{
  "routed_scale": 1.0,
  "router_bias": true,
  "n_kv_head": 1,
  "positions": "rope",
  "rope_fraction": 1.0,
  "qk_norm": false,
  "lr_head": 0.011,
  "decay_shape": "linear",
  "doc_mask": true,
  "train_tokens": 639500000
}
Below are experts of layer 3 (counted from 0) of a mixture-of-experts language model. Rows are named router (the router's row for the expert), gate (a neuron's input weights, with its number), up (a neuron's input weights, with its number) and show model dimensions 0-191. Each number is 128 + 24 x the weight over its row's rms, rounded and kept within 0 to 255. Numbers have three digits each.
Before each expert's rows: a language model's description of what the expert responds to; "comes after" lists some tokens at least twice as common just before its tokens as in all text. This comes from a sample of Wikipedia text that the model never trained on. Tokens count by the router's weight.

# expert 20
It responds to: Table row pipes. Pipe characters that begin or follow the first cell of a wiki table row, often after a year, plus list dashes and heading equals signs.
comes after: "\n", " ", "\n ", ")", " MF", " Win"
router:127139108150118140109044182143138087124186143092118124120119138147145188153186132120140154137150145138102154146150115135117103125111138087134118124125148120111071123124112115124117129150140093112105080127128132123116139117139114122052102114140109101109120125151162095130115141099110127165126126131128178152111122122142128136120104126151104158105136134156111115088129119124106113167123148145158146137121119091138144165141130095156114117136128145149114142140084107179118181131168161138147102151157117163129153135106167146135133162144124092166101180110119170127133109122172117095
gate0:110121150111094117124114105162146142108120106152144091185161094155102082127098143151084163146120145134136127173113155090119136124114113147144158122127133110154135104106150142169164139160119129083122085118121135110087112089156104109089144143097144141142119150124171137086131173094139131150092106155105158087143159113107114150128138124142123139142118123104119146102138095164078129119106162092113123095143117085173146132111148116137115138127108153144106187132164129138105165132096121089101114164133157154129109149123152154121138119100089111153097096145152081146116145103145114123
up0:135152081168127081120091138092079121135158123102123165107101167076112158126137081110159116143104084131120137085144089170167119148114124140146093114122131154075134161142136103112064132123161138152146166162147091137120134150142167155192105115120138108129139107116094103137096141139147103133142158100144158137101116128137147086133159165127144137135155142148117105139107160149109129161147114123124135131124106135106107150148114148194130113130157077146167132125104149079133125132168151145143113127136111129104156120137141114167111144151139149129138157098106122122138114131152144115
gate1:143150162104092107121149091137191142118159117127128178184156153145093107096135122160122136142104130140128144141129094133129132135096174111116122082100178130131152113145123112118124100132124129128108149138114172163137141168094152118201159084132131107096097148123104156125152136127136130115099111119160131132106105153107105132115141117136091119173089155114152129119102138144093150147120122165129146105126119120142138099102136120138103115095153130114119158152150077119106108056128132131116171120158144123114122127146191110090106127124137116122167132147093104123165081134154104102
up1:099114139114149133113103127115095114164141121145125103112112128103127133196133128109171111120095103103140122144155121119144128089122066139113126185203128146149100128102160193087139119092147145162152117127160130156114126136135137124114123177073106166153135159137132158105107175119087150133145162115143115112129127128098146135129127124133150121130182124126110141115147141099148111112101159118152144153115125102142127153143146129110144118172168122132132132139126139139101141160122096126150086151133129184134131118157063115140120170138095118181079137110123144135123122126088108138
gate2:165172114117083114117087078110146159120143085127149124133168106167149144114138149075147128100100140159127080119139107131155118120079152119154124120131147098112132152123136118133115155123113084127160094108075121155086098072116107113133208126100121099163110112181141117085123108105096143160115126109105144135135153144126167141121112120083119083149150151121152117109072119118135157145135161124137148141148105088120136158136107166113104131164156104128155105135115183127144147120131089125129138107132108132127129100142139138146130106149116143167118145107125119159135151128123131158
up2:128095113147134080146125110132142113134143147090116143106096100119103110106132112140125142148132143152118167109088115128133144137113104139166092132137100155140134063178065126101108134146143174131115096137138046118122120148160118106167149114126149146169117117131079122143164105136146111104132145129150093128173101092098164130128067145083141107126115089110113156101151145126146109157106109145131121117123148071186144123120160095136122128115164088136113129096128135095115135099130123138070130189143148123132124124099139099109141144124110147152141114113115137118117127155114116131
gate3:130117143106152126171143145137118139133136098127082143121145127118167152199137154075158146118125162135134135151156141153126073161116150082103097120135126134129137157141131108115144089154155123169151124136112137109103112122145147117142134105178111141137146133150141085179134136089130152138144089107112067131128135119140102134113140128156128103098131152161059105186141141117138168126140155162139134112122125148137119124146123138139146127155161153129108123111152139161147128154130138112121108131166112103095134151117129163146177089136154070106121137084185133132149153114069116122
up3:138123128097106079110116126134137127161117118100154114083074122102159097122165135116122134141128153117126119144138125146133126168148125149138194110151103148148153143116087137109121114122049123092156140098107127125125111164174140166098158146129130133133122153158158112097090104163127113121091133143144111140137156128130152120141136153139179131160145129145111147106116105125125107091119103116151157126135128176131162108139116133120144175155157127142176162103073122095115117077090149200128145131145091120112169136133121098099158114129140135106136133140170117135102093147101126108
gate4:132111129139136123126134117112093166122164152127114116114101121094133134153120165149094083143161163106105172117127117150138131086172123120135132117144094126116130169141160114135106092152147078176087117137108165144143134159131098158142161125127102137131116097098132123141128147153100168130105099115128131098095117139115125162085139138120133103087088163144113129186097159097167140150135127097136101126147125153125147141167107115122128162125150118168125119122095130147151133135126186140167135115168142142162107127129087154193133171093088146114098179156114141137140094118129155123
up4:129152149137126123124146132092133163147142092109145109176126137162147124117106132122047120110116139121125159134156118138127153120162174112131106125118117143152138139173210109143124098140141116155107165132136164137099113182132131114138161134095084129138096132098124156154104112113103154135113108116148126122139136181145129121124147124120138127135076137149113143188074145114159136145129093097128105115175126121150125126132127122148130117162149127162117095115101110155127173124117131123149123116151142108173135145115115152171108185142083165108100156155121142119106078121076113147
gate5:160144170153192130121138122122155128134099125127099143120122138152165152128150141123184163108121183106144138161113164098123130113117140113149144125163126130131091159123091123112110137121092129143121122131120153113148150124141101109099118132122150088166114128160143123142173166136123131130178064121158106111134097138152143146180154130120129139117167109117099141111121130136121142098120103101111138129143103158132144112088081103129131143137119121134176118120141138178135116073157140157113107123118078155152118161086083119059149127122111138138104135119138121070137099186101110137
up5:151146154129111122102098142112134118150094093133097146169145098165208150129175138107138168173111197135105132112088156104121103099113117124151123123154121173135147153110112171092097122151098114116140135135108132102121153124112119137093128097168103142173108128163140128136167164122152145130121094138175079105116119123133153148135126103126099134104115127125109153103144122156152134102161151091152136118127099152106144083110131120114111143129115160101134151153127143107117149120146125143151104129119111141168116084123120131073121114111107162094115171079162137095138165121137111115
gate6:168139124130171112128110117129155137122186104114145133128161138132138126111127115114143104067125139121117159148093151104137115146152111149128079119175153150127156151162143112146147071135167130160098168133127166148125120163138128106121094127101122163122132115113150118129105103079113169084121117086127110174116114122120146129109158166120133172111162116160141122169099146132122132168106149106119125107134097124151145155127146144123106099170135165191080081109131128122088151155136165119161147093148136160128122089135137136140088172112124131109108112135118143157115099165144143119
up6:109125131137098145162161120176093110122101121155109101118142155122139123138105187131099134156073090129164117093171110126133143151112155126164132133111113110111121096106111119139147164115094174100142102131143116137139135113126114107117149114115086134115145140144101143131133094146114091110115138126134154116124142071113105103183123138153097132166141098119103112081171139126104101117141168168146154168122129125125115141119161137131130144104116083124149146142151106094173132143095091125128122172098103115133153125154066114102131083152142151140153110131152080083142160110101091107
gate7:143086137164070134125113118072148108138124145097135155142180067134124112133127141156113169158146125140108104132132114161101126085148103130115126119115127126116159122071098173109114115144127117113101137132139129092119124136149158130141102122129116112076129190125091164159132152131106142123100133096135135120161090121128135102142090128107102162118132097132134138144086128072156101130145123130131124129097102112123069125136119093151081105172146094125111135169153147114118130115097111129182123179088150120134085119122130134144156100129117150141090149110112146137112084109160119135
up7:115180138063137120135118156153087148126121116123127121120107195126130139130128122098140079117148112087141141140118117106149141175123154133138130140150144124143127137162164097156110141130126145144145134130098145135131122125137112123145156112126116177157114083133138123095096104132130118132188096134147122115089141133139155130112117122162165103143129164118087090129171118180124149118100127143120151116143140133130148134128152153112170175119101173125168141118094103138144119156161146100058127095134085134103159146148127136100097182154139098160154077150153107095100156144118140114
gate8:130119123152132109108124155115141144125138090163079140137144051126128113138166125171133132157138097135132114118118116182120150142122107138142099120143112149146095161137155094135158139177156170095179119125118125156141155106121115115106134127124067127133128119152114109145190174124150157137148108119165068117116125086133143148113141104104131132131154110126163124129128112117085091133129139150123124120121139128131130130112169157148146124092127148150148120144140154110136116187127147088126117129148158133108096152134149155132168105162109155070088100112138157133075111096169137085
up8:121145133134135147147098130121115140154119107148146089126126159105187121147121121079125124139117162128164116140144120082136156122094125133130077088125124127101175119070148134124151157127120126140117090122164121157129078092149174171114113118125114154151153114129102133132104137171117127116105139133092139158123161139133118121135141119110127099154168135105113090066119152158107147147142139145115145104130171123173112167160110113129145121186139117109129142133145135100130129102080080166159123130111105155138127157135128116125162113112135112144131115138103096104135104107035095162
gate9:118178153092110132099131142104141155132130089136144133143125175160126165132132106133133144140161107130190151159108125148117121169103086162114097141126125113104095123113132106103153132132148129114093165137101147146121126108138120119141129100110157096056143124180150116102143140118110110118140156131174126118106141153135184175137145170162131137115121122091113133103125097076074143156115139141198129125128104131129122121154161121131094168100163109089143119132161140152139135093127131123166134105121142116142142127124139158106095130125136081151110084105156147107109152178141109120
up9:125113137142131120135142164126127100132181120139123144118132098130104066120123157119144108138109140114119113127157147108152113103120141157114185121129135157148154124188088115156158148097110116144190128141151122123126138115103135162117131153150089166159128122083112142128145146177151176151117092120101123137137102130115086132119089121058121112159148164120112140172119119151143089123127126085100134123112109092102118152118092151120143069137118145167108146123102123154108150137113141124079138113131082127126142102194141110149148129154132148168146110142122103168129122131085155115
gate10:130141139071158107121143099112136119168075131115141111107123140106121125122164107109105150130146119150144137070092135148124074158146125141110121096118117111127105150068138112123143068127117144094140147125141092202129140090118129122129109114100155134146169160133103126127129101114113071121102135133147166141128174133187152081116141117114159145150169132144126123129130159116125107109143137149156125163154100183133090110141141139148123124178090156136126147124150099092128112125113132161156157113138093126143106140138100135119193156139100112145133153117128105130157086129131116137
up10:157142132133120159089147142132109127120135123133122143166155129134111191120104155131125142099075149108112127144144091112128125064090149107121147149134132137122124114124134170119127163107132097139136155111139161097140107120172128145146105135148130157086112136132155132107106089153111096121193104146124088100135095132066112153110118124163113099097117110102081099122152121183128137098070132099119150111113148134066125153115083112071079100109120116126132129114120147167145145120116138104115110116119142147096138121141122101155117146123148167153131097093127144166141164130112133104

# expert 50
It responds to: Table cells, heading marks. Pipes separating later cells in wiki tables, separator rows like |---|---|, semicolons in result strings, and closing == heading marks.
comes after: " ", " 0", " —", ")", "%", " —;"
router:150136125136091128174079119103163175121101132119155105120121165146132150132088130108141163131143124135124146178154141167099130139118109154141107095120150161127110152128138152120143166129101079093130154155114123141116129127136157108103047141091113149141115125149110139164124138124106147116139148110130127120120107157124145125100145147127136168150091133132156133134119100117116067125102099096143151123112116151138177166147116139169138120100156179175090085147142116140145189116149075143080113106115144116112135123107158120123160117132131161104145136060120150131144132104108129126
gate1:144090093141135129114075155149106143144169109141133130190124156143138149136103091160143150124094131112130128113165154094138108098139172171119105115149143119125125077099155076101138091097116166145175173123123105107109138155161123142129111150129121145155111122118174113103139157152136124165128116125127129139155108139155092106126115133119129130113183142121115153139108112117131149140104111146121131139145159130107129109189127115120139178131089162126136082088129111161161163132074146127087141129129148119112160132121134131113099137160154126135118157119114147104082133104180126187
up1:126160135120157132111160098122154087157126097087138117074140109091120145128133151146123134129154155146174128154156107166151139134168125134171134135113144136119113157162101175104149164158115038129107085163123100145123148100106114121128139115080135139085120130138099116123130093077098129137095161116115128115136120120115145162150164106164139127105109128164120126142156140133104124100145140114140135104118124117168098124113104150130103128143141118125124149168151134114120121126186113126160104115153111120185108121142115146141168145132116101149116140132090144131176079121115118058
gate2:106079161144094126134106152072155145182131118158124155113138140119079129090163086106170068087141173117119111134094110122150123082129154133153107144131133125120115101131108120124126130142059113152129147143164144138108159123128168109120111125129119171125129121123109098144147132128126096122096094139148114124093139127146124157136144116144160116082101099141142092160165127149095130142133122139116145144118149111095124182123126154175168099111104167114122148110113133122140152137174111103128143148192185143129137155096125110148148145112125130141100167158120130112108097144145101116
up2:128114104108132097112158182109182140150142141123130090138124148110115107136104102109109139131142107114098110118142113140153129100137142179117114146122066143115142129098153076153121103153167138124171168120096125144125127134192139118150144132084138100129120088151112128151159134140156153110145118139139127143114161097134137141140098097174127130126114134137100108136118132107148107129084116126103081144109178160135131119142173165147161105117078167100139136175084139139117125140150102131104131146089150134131111116133104128131151074170131109171104155136148140071118094153141157098
gate3:136136098143145146159112153155094166127125157155113123156122129113152139165116157126120139130140139108116137130110089111150131109097169123140149138119086094137080088123150097141110111119149155112152154153127147168140102098137143139113140163135164147160136126131140126109156129155129103118163134085092133133114177152103158107170117143137156189123136171131117146093132085148141089166133137122134133159176126120148113147128108123065145144124158131136147131127173158110116141138110126142096119149143110145149132089161114171156110119123084127160185090088126153156186094127135103165
up3:109092181121129144086157135134166080105146115099119117106141095127108134157142113105125105121115131148116108145138177141111140154170077103174107071156156143165175175107107149100122123141166140134119110096157131168118158142175092096172111098123121104087114161127100113128118143104148117148119118128166122130130068126148099112093147128113072124141137122120150094126149140129106187135110129157155112110090121126133137115128186124154138117133152141109129114111108116133111142117131124141158139120091139147121128164105150099120134132098150110100080131151166132125109173117120157125
gate4:122164131130128120111139125187098106103135145142101087105133116157178143135139142146115170119141148163129143122133118165139130111160167135135099091120094137110128145202132121135091097122111091125149108143136115144101179102115156140091118087097139127125121121158138126113087148120103144127087129146157137136091147160165102123093140117190169129142125151115114116067175145146153133135139144163128105156142114155144149126134144071093132115123156165152139159135160129153144100149142109117111117134173114116086152127122118120099124144155137112058166138151117134116129117120109094144
up4:121129064132121132128103112076166147154148078112087169132124157166082147128123143080104137087132103150122109165141130078093128139167083139128127153153150100104116126086127092135115116058142146117103132149169129135151125145121109121101123110130157142125123115125142137160122175142115156124118110127125102114159148145078115131152136160122127138143093141135138111113127123123088160149118164119162143094124151076143148130089105131169130132121143131151137154131102150127163169113151141144147116113121135161132141126122122145145127123127137132134111110142126185164100095163175186082
gate5:160163131137121131102128130079135125114118134084127139121112097110108151120090145133123138131135100131097113140126126140146125139136080130100127114118180122145103119109134112150130167169108123160110158096150148159140163106105112143108101106153112149122125140126110147142169080125122100138075116162128172115065147119130140127139108154139138141116112157137148108138132068075138069151177125126106121082123175098130103110106126131123144143087134184117158130135133163171095098082121134142127072147124120144176117131107147086122106135149134133117127114111109121117101130055150125145
up5:138115148130155110128085125101153126092111142142139122116118121119092159128055157147085110161137093136129127106118124113165139145126138135152150098125157136129139093149143137146148161118143147134104146106121117182162133061147136136133112101147126170094145119159126124121120112145059089114090123121106113155116114152109140093113124153145138137183109093174067131090178079139155096115153154107091102130121139104124088120144128101103108181122103130131134095129111134159155111132159081114132102120132146096153140128134118158149145113147109131107127136143179176142117126118127115132
gate6:123112126124087109136126138107131148120075138123123166137118158087156126153126144122076151106104158135127183125132126121117118118150104168102130120106150170106089142126118092133128155133092099118091122114109127114129150113123141068102092097081110137115140112140133120141140102107146170191137130144107133133138100143124152127105145107155112179093094100129129150167155134094148115149092140157087115113117112149131102156158109106117079142129135160123116152109119106096065156126153132111146138120132138124145107079099088121090105070100144099116123135137093160148116130113147111073
up6:114152129138139135120134116119141105120179155119119141120121104115150096184092148192157099132122141136144171137112149128163108129116127107159097120169137124102165130112124110125106122145159091105159169168125112100131105146142093131134125140133110115141136099112131124117126144117090134104127135100141118102161129106128124113152102151141093137128159145137165152171081071133145092091149098114170129131112146110133115142160133146107140084065120109128184122106134102165110054128172126125137124155125143129132146100139149076123132115132140175161154132162159094113165146103102120095
gate7:137104147151149130149098121138140169121144113141123097108136141101169156130133151116155162176123082126117129130133116132134112121139125133087144135110181121077125151199105148148153126157112083093118120128143100156071139124170187117127081152130156171123138115125101113166121190124094128116155147134127116108131133096089141158117170111119142098156117134161109145089073119095129109096122156100129099143140123138146144122140107127131125110177171150178105110135145132127133113141120083100127148111110138109147088147157139093142150124176144147157107144121129137156142145144113133106
up7:096144167162129129119102163114086137091141137105093158171141107150062121089137114113086119132053184164120118149105132150151126133145107145138137125120172098149104122118152120135136178115139166139153141139095139160147140098152107140148105121144121104122096140153130128110132117133103116155123105127102139126150171105142086109110095148148107124133179158145191107124135121124128161098150133157130157092103122128122131151119117106136148136105112141123157159086126127101070146131148159140167099136135143141129138155110106174125068136120132110134120122139146121077138144114154172127
gate8:124127141071164152147148127124161097128126103161164129141118135122111106138177130068110136108111105152094150187146134111162123107141148161111136086126132128124167124140123096124132124120129103143125123110117119159148088136099128138123127093145114081133157148111096123110119161092138115158154126142131144125109131138163063169083132121117137138139086140149113122145157117097170129141129194109146103103122162098169163129130097124151122123130117182165124152174100120148159123124130107124127133141111131139146124085191111129117167132105108106141099125098101078124145147133141070136
up8:128148168142096135131076107132115102078132152123130147120146084102140118143074096138094103114159126082090130135117120136138109119116142175115118168109142111170126129127121145162091173142142090090111123132103122105093117109135134129154170147165109140144115104121131133121159157116130095072113131097152108134189151164140145081114132094131152114134137147120135109094109117184123162117125135175153167110142183151177149160177142154134105161113172139148136139125149132105147126103157115122157151134147137145110136130122127118141109152159122115123143127136087163153104164119122132157
gate9:152128116123146132123128150128151107158117126102103149103120149095137131152138097132180136124122147159158176127135122150167152110133116096110160123024105158122118139138108123116147148130128115150111118117100134106120093123133089096134114165132120112118162130155133110119178131117152148172140120081114115150137127096173114120148136123126120112109158137153106082126151115119082110154160087106107098055128122130138129188108139141146131146107154152131125120131084140146111111144117127090153124146132109112137105141117100182149101161113057108133122135149117102170177134109140147115
up9:120134141132148122139152084098136113122080120137107096147126144151112141156120105108159125141140165095106139149111071133148084129154079154127110089192107083125115095127167162086147113124128138161143107101148151121084150156097137143122130136129167140138105124091141155128110122124131113136143136142149128115137149097062151105087115119164143125104135125123170133136187122128088127085136126130132122156084096127127146100147130146147145092100112083124107119082152138111092143145114150142136131118130127114113115183125188108089134128123161161129133127143119142098180141146139126172
gate10:136154123124127175145116138160140122163123128121136175154116111091152143150126167096136148149145120191135145139122130138102147194113082079152091136103143078151130063180139152115134155083120141114134083097120155098098122138113162123120080136127140109161145165141129162151132132141087084137086113167097119118149151147131110154119127152152110125140128155096123162170121140119149156101087088135117129136113130124117132103134135119122142080103147129103118098131150126106123125153144143129119100124134125121099141120142152165108119127108115168154150137128155129103098145195104095135
up10:125150150133125117089127143095150156106141132096105158121154144135140127121106143113136100136121148123098126109124144085114122092116123098167148140143154144132124117104094140165133126075132156151112139155130166109151151093159158122117127134135125115143124097115114126075121091141132163124098145090163117136082095112134153131108122161130133088086151123150141123121129129112108152097174141170134142127105086126128118142105098090134068140109095105109115081142117134106164152127157149121130134146119098170159089158112127034120118170077154150137135133150124122110167168080122152128
gate11:114098116131125133162115091165149108108120136121121114093130159141111152083146181143126117131117104147102135143124095137073159141138128164091081121163159108126141110149150113126115141148129126118092166131118116166127103129158160093112135188129173138107159110181094107151062097143097112144146158087103134119100152177127163147092124157125111123147133107154147175107139170136154117142080130135123127116108124138122130145158139131153129117105081114114091121132123114161136137135129142180126124097138148146135119150127158118158148117133106121096138162139116128169124173099074110158
up11:131134115095138110092147096105122167127147098122159142087099130133143131149098127114119105130103117150132113113151127141147115123203128138129152167160126104117112133133098121142157141118121158123142140139117149161133167140195129165141134118129104144150138132139097149083140179151098170131130154131129174118138069156171114135160078128159139116116137157122128125096074158130066087133093088140112113119138157095167111126147116137138148142128119139158138151111151105135127123126120141115151149174134137142159109106117108151155142134151123166101127105124095173124171069156152088127

# expert 26
It responds to: Quantifiers and ordinals. Numbers, ordinals and quantifying adjectives after the, a or and, such as first, two, other, all, more, late, following.
comes after: " the", " a", " The", " and", "The", " his"
router:131132103155132162114102109122123130121131125119154095123117138151144137145089129072159135125159167113094145158148095163111096151092111158122112128139114099136087096134176127129147132117130131162191121140137135130108133109097122124112068140110103119108159166124139138164106128098121158182185146102127149086123134130123133152077138143131105156119097129152164136132151076143088111139099083100120138132121127096151172129120078154173114140098114145137119088170103123125169118126136108130152098118133114124128162135119118108135123145122090160110127160080102122104140102080123128168
gate0:100154144149138135173154117105086139141107088125101167092157118156163150103134104120088103094122117109105131108099151122121099135108112117150152092100093152119122115155116165160140117146072134115102125180116094133182136093168118130096114155160157131122090105117110088103108130156167141168128164136100106153115108130119168117150119134160147123119153147106145137147141131134137109133145151109127155135132134103179180133131079142164139131132115105108126123151095101099103129115107138078132102135106169141122114138126108092146156155172060134161140113109146104132142124143123144157
up0:105178105135106075117158124095126138135167042113112124109149112146158167073138110160081117140149149101089121098109159101134105113124119100157098131109105117150145134120111125145121140136092145136133111119137112121132127142125096112149140175162178119123107139149125105142107128121165134140116155145128150130136094147147140129100100115127125114115085140107157109132138106114104114170187148142119142121125142104133123148138114132126125128144118074139121138145096149078138128077161132123163098128072161145162107156121125071104168136150134102139156162174130143098134138120155177117
gate1:123137137140100163120149121133135131134188138176163148155181099118130172119131174126141108113152122134157106122168135129125150146125117171156122094121100121173097122118126139125120098171134137095109125105143131113152131168092120095124101134134173153138093115126152116134091120135135126127134093150135105163098105153155124124133124137107113072071137154121064122125150107097088159161130137143170153111143140126135126133118156103157157129104128129161117097101118149119134108131104117171155094133126167107077130134142067098111162158171122128113170112168135113131088105099138141136
up1:126113123111122113146108129114106094136077097110115141151141134112179093104166111129124097132091138088148128114120148142093061139133099136137088107135085107088124132119142094139095097104130132107118120139145130159120147127162141148127173137107141098157133118114115160126098105088067131147129128157154135090147177133133113125114132129115124173124137112093157126191135141127135121076095129114165113148121098113141126132124144136120092100125142150100092134101195099148128148139144160092104086152095138162108124115074153126111144094118113139116080118106157125077142134129127122116
gate2:117179118143172095095085150153114100116113105097108128113097136126132166133169139088147122119099071117162115102107130127112151145114107116125110124143148139122108183106137128115123121134164125120173161108149123113130105105115149163122126106159149103112159139143130075146133128138136150177127146128112147139102099109114130153098155148109139190104140147133141131091111123110124107055137096111155167133143114090159159090137145132107102182148120133147105134162143138128146106147167172130119117141100162113104130158135119155101100102141128140118147119085100128105063153129089151143
up2:105167116153098113121117103114128117149154126117146127073154153126133174114125093130110136109127125112092161122111096163144131117093140113129098144132084104119072102115122131148120106095104142130132102141133192127121121108151125092117125134144153153132155170123158137181125149127153109096126108146099120133154165142130110129131106134145100154115098137134122132134186157124094155142123090139091116173126127111121121135139130166157127126144122075111113134092127128172137149144137072086098114132125099151120114124091117109198146123116087172148137161128074089120147128133071093143
gate3:089121110163146141121119144151131162148148100098106140161135120127151133126147144148149124126118122131137094130113119143126105125116107097123127095128128166159113135117126145108131131151141122134113120123115125129131146125131136124097111144130133100109107168084147128166121186131117136138065113100165166114123115088112154127112132135122185121111088185132148163153163113099108133146129164129126143090195121193154125145077112121119102142137161147094097166101105075117170095166111118116149145173127133128156125118143167157086108135155124084115118121119081116133196086124121147125
up3:140143156099141077161144152128134130116133123109149124142142119138093118159122121109121134085118096093213144161143133138155101139112127123120140090081164128165152117117140152127117142141074138145185149131158136131135115111091116091157108144113101113112106121107144144110094149160110133137096144146151113121127128144137141082090158102138133100106192165115132153139163103142143109115119122127148091156126124149137164150120120135122101158126144138144146084133103140058134132126108124198098119164133112104133139130132140093070089134107104088128121131106125118145149147130133185141
gate4:151099138157099142112143161098102139126120186129146120119111106118117112148108121136132186161127125137094120134171097123145133093145121145106167163069114085146134133145118102142129127137101103099128127170116129137115088120044160103111097128070126154135124140130127142110099134123137177157134099137103127136133126156155133169124107150112106132143136174130105130171155096138112151135143133123153107121099123105156131132150111142115159137162159118158162105075145095126123144125102115094146149104110132156068135152157146121138115122196158107164122136135160121138093109117102152154
up4:112090115113127097132140125099122123113163063129138135150123127129167129137135126143112102121136137154129143125140124129095049109125152120116114128142134169122138118193091121155135144123096105131165105094127130122119135111177119129111093098149202093100132108151139134131129142102128072169100161107197156150116161108108129124115123161157143152127141155150092134127145138128101148108099142120079139146154138140144148194154144134136108079139130133106116124105162135096155137126166140137132114133141112163134161119087107186150127142151100102089127126139147120143131173136137142146
gate5:114154127121144131106095135109122145153140123080170125114103114142117152129142148118074146140132131155128147161112175143164083144108144148057157108138121121135090129106161128162170125126130126141132161128113120094097130131153107124138138137142148164094105148094118133132111104141090107170120133100095162172090159133106158124165117157092116134093118096169113159157111082082157132099102110130109112130114135130100115151150178124055132128150108125150102092085120118140171127139129131108165119127134112086141096140070109123138131133135141081112118142171136141112135127141138138131
up5:120149104144144117104125137118131121127161107106182140125109140136136117124121198149083155152144138149115154149124150146119092157116134104090134098146127125161104126114118148136161112132133117159110172131079144118105152130113095122153131142137123146074086134110151111119093113112103132143135118128115120123092144116154144152154069163109072137139140128183068127149122106117155143139093121153101113132122152120096122171152159140072115101137142110165090107089130108132160109122182125095163123097087145130130092144064141090138119125121126103109133112166123140102153109138133130089
gate6:127115076155122088163149131157146114113145145190160104108116083106107125119109146121135095120116109182131133146138125139107128112087163124091118140120104123128154119153130146105113128121150094160131112107117111069156171114083159114126116073130143134194170110128066146136122140123105140098102153146082066129133124152150156120156137183143091137122093145160135154138104140116147132118107146120133162108159117135151140118122113113125108119140136166126103100125114132163110132134107110155140157183165153094119160112165113150135129108089111160119127109109130106162153116123141142116
up6:136120093100133151107136126122090143159110152155127129154119130102152131106165109169109153159139162062117102133122094131139161122122124140126083098132083133082106069131130125149114150105164156126082121146126140118122159152195158162137127131127128125144111160136120160107162119143149160139143113132175135133142137167103160112096148120125076137109120091107115060122159116091117115153150086130123123131129085138153095122131094134128119115108154119146140133153142072131135096122107097123090138146112163118147107121074156096123143139133123138100143109162129124152083135146082139137
gate7:128114137126144141112172120165140144126127147138107096105163136123162076147118098121168143113124150172062125140098118156120088146121116118080147083136119132188172086127161120137129129086073103094127134109141104148129134129099157061112139142135104137152150108163145148122122177109119167110157120143109142135167113120150120131140090139080135120127114116124118136123150132105113136129095142137120104138136137084153152114124128141115135132076134152144162135163149099128097138141165137148145103130092115127135114139178184172128114155158126124144090104139105166105131168091126131138
up7:142088144141128109058115117133095147088192125116124124153154090110154106149127111112163110093107154156106135112155102155154083084104104086118149125135150122132144144136122131100145169111090109108111117105111137134133102114083158082108128136118106121109164132176148129109142150095104187153144101104131144111133187114143120125103121148116143126092086121105161116143148125108137131096109127174115113123113162115131147119097149155126118127094152133129119115157151140128121156164156147142122121151109100048140097151132136158127118146132122119153106078128127150131106165116090147152
gate8:145093120111133144096089136169149113128111128111147181143109137101110143150145159113125174096149126107178142113130100138138095141149150165151137191141124107119122143098093146112160134115138088129111140104146083134092084151143099166135109115124129144115121149120135116115152128114199102157156112129107142126125112111113074112141153079147135125103150098143110121123119123119102089116128111105106161161166132140165109099160114112109169091146161147158102094114132150193156131170087099104105110141139143082145152121131120128135091133121122146172140142123142141113134132141075132130
up8:091121116131162137150111130135140146165082095113128144111146117095118133101134123112170132118168107103128121150094179133147139151136147104115160174142158097151121141103111119100136181114151108142155143145160133073138126118150080129094110101111135135146099130151112137127145110125122099172128101095131155140134107106133103066166173094165125128112165123162094140175112174125117144130168152082138120125128086146111156117113142053106149093130117144130133124101147107124144128107124114120126130093080113122116123105132133088132076129117125148173132157135138101098115094124131091139
gate9:121148124083167115145137128156148122083099156132141160123119185108065123142190098131123110104129120151161129146149151130099117107121129125135145116133129129143141117129144146110163106132133142153091144125131168149144133172151080110130115108087151157117136119148090137098105107141100151110141107087114106126128142139150158128179080164142120118112151152143114077153116101079153126140125188112108116127140114123187165112104161125161123152096153154112115127143137157153154160148138105133122141138147135104117179157129124133116097148109118188137096098086155103110127143154158125144
up9:167138143114156114151141106165146106095106119148151120114151152148096118131211135121072124114145092150129137110152156176108131097119147110111164127152134155175135104105138157147154104107098136118078102116112136133119117168130124118139136132120171134090146120141099147102128121155121138123130088075096113150102145099123137173151094141138117090113122110139109091128129084131138120127100149117105137090144164095139146082145158114167147165110107152105126133157116147160198142137116097096152104132140138120105156164143157134115104157158118143113131123102147121124085148137111142172
gate10:054116138094124138173129124134118139114158092136148114167141105132163122098129139134135143140167154103132104140121101168158160099143137123130115059069132097134123110140123132105117128099130129152102166096109157125136179118132169057137129127125114116113093124149124159128094134125154092162153137140165113158127124137146116124085119131124165147157113186118093145136167116187118129146145100096169111134118140139170123113084103126146095090128131129127129124140156122146098136123158141096146130127103078140131129069125147104136127139144130110168110111120129132133147106111120156174
up10:155122139115146165133129161111115087099136105140111141193118119112150131111098121166131165148127119107134150131141125110144151135186168190119120073116099093141125132150128120127104118088142128120163196120069118137152165133145131117107120120105124073145083095120122111117140124175155105090120138156112138137104128130109125120107134153148138145146148112099140133110122154162122142156111132098124106142144136131177139131080173097179109119153111138129127122146107201125091137159122125104147124131095112137116148124141102139145098137128146112181132115154101113113175141089158116134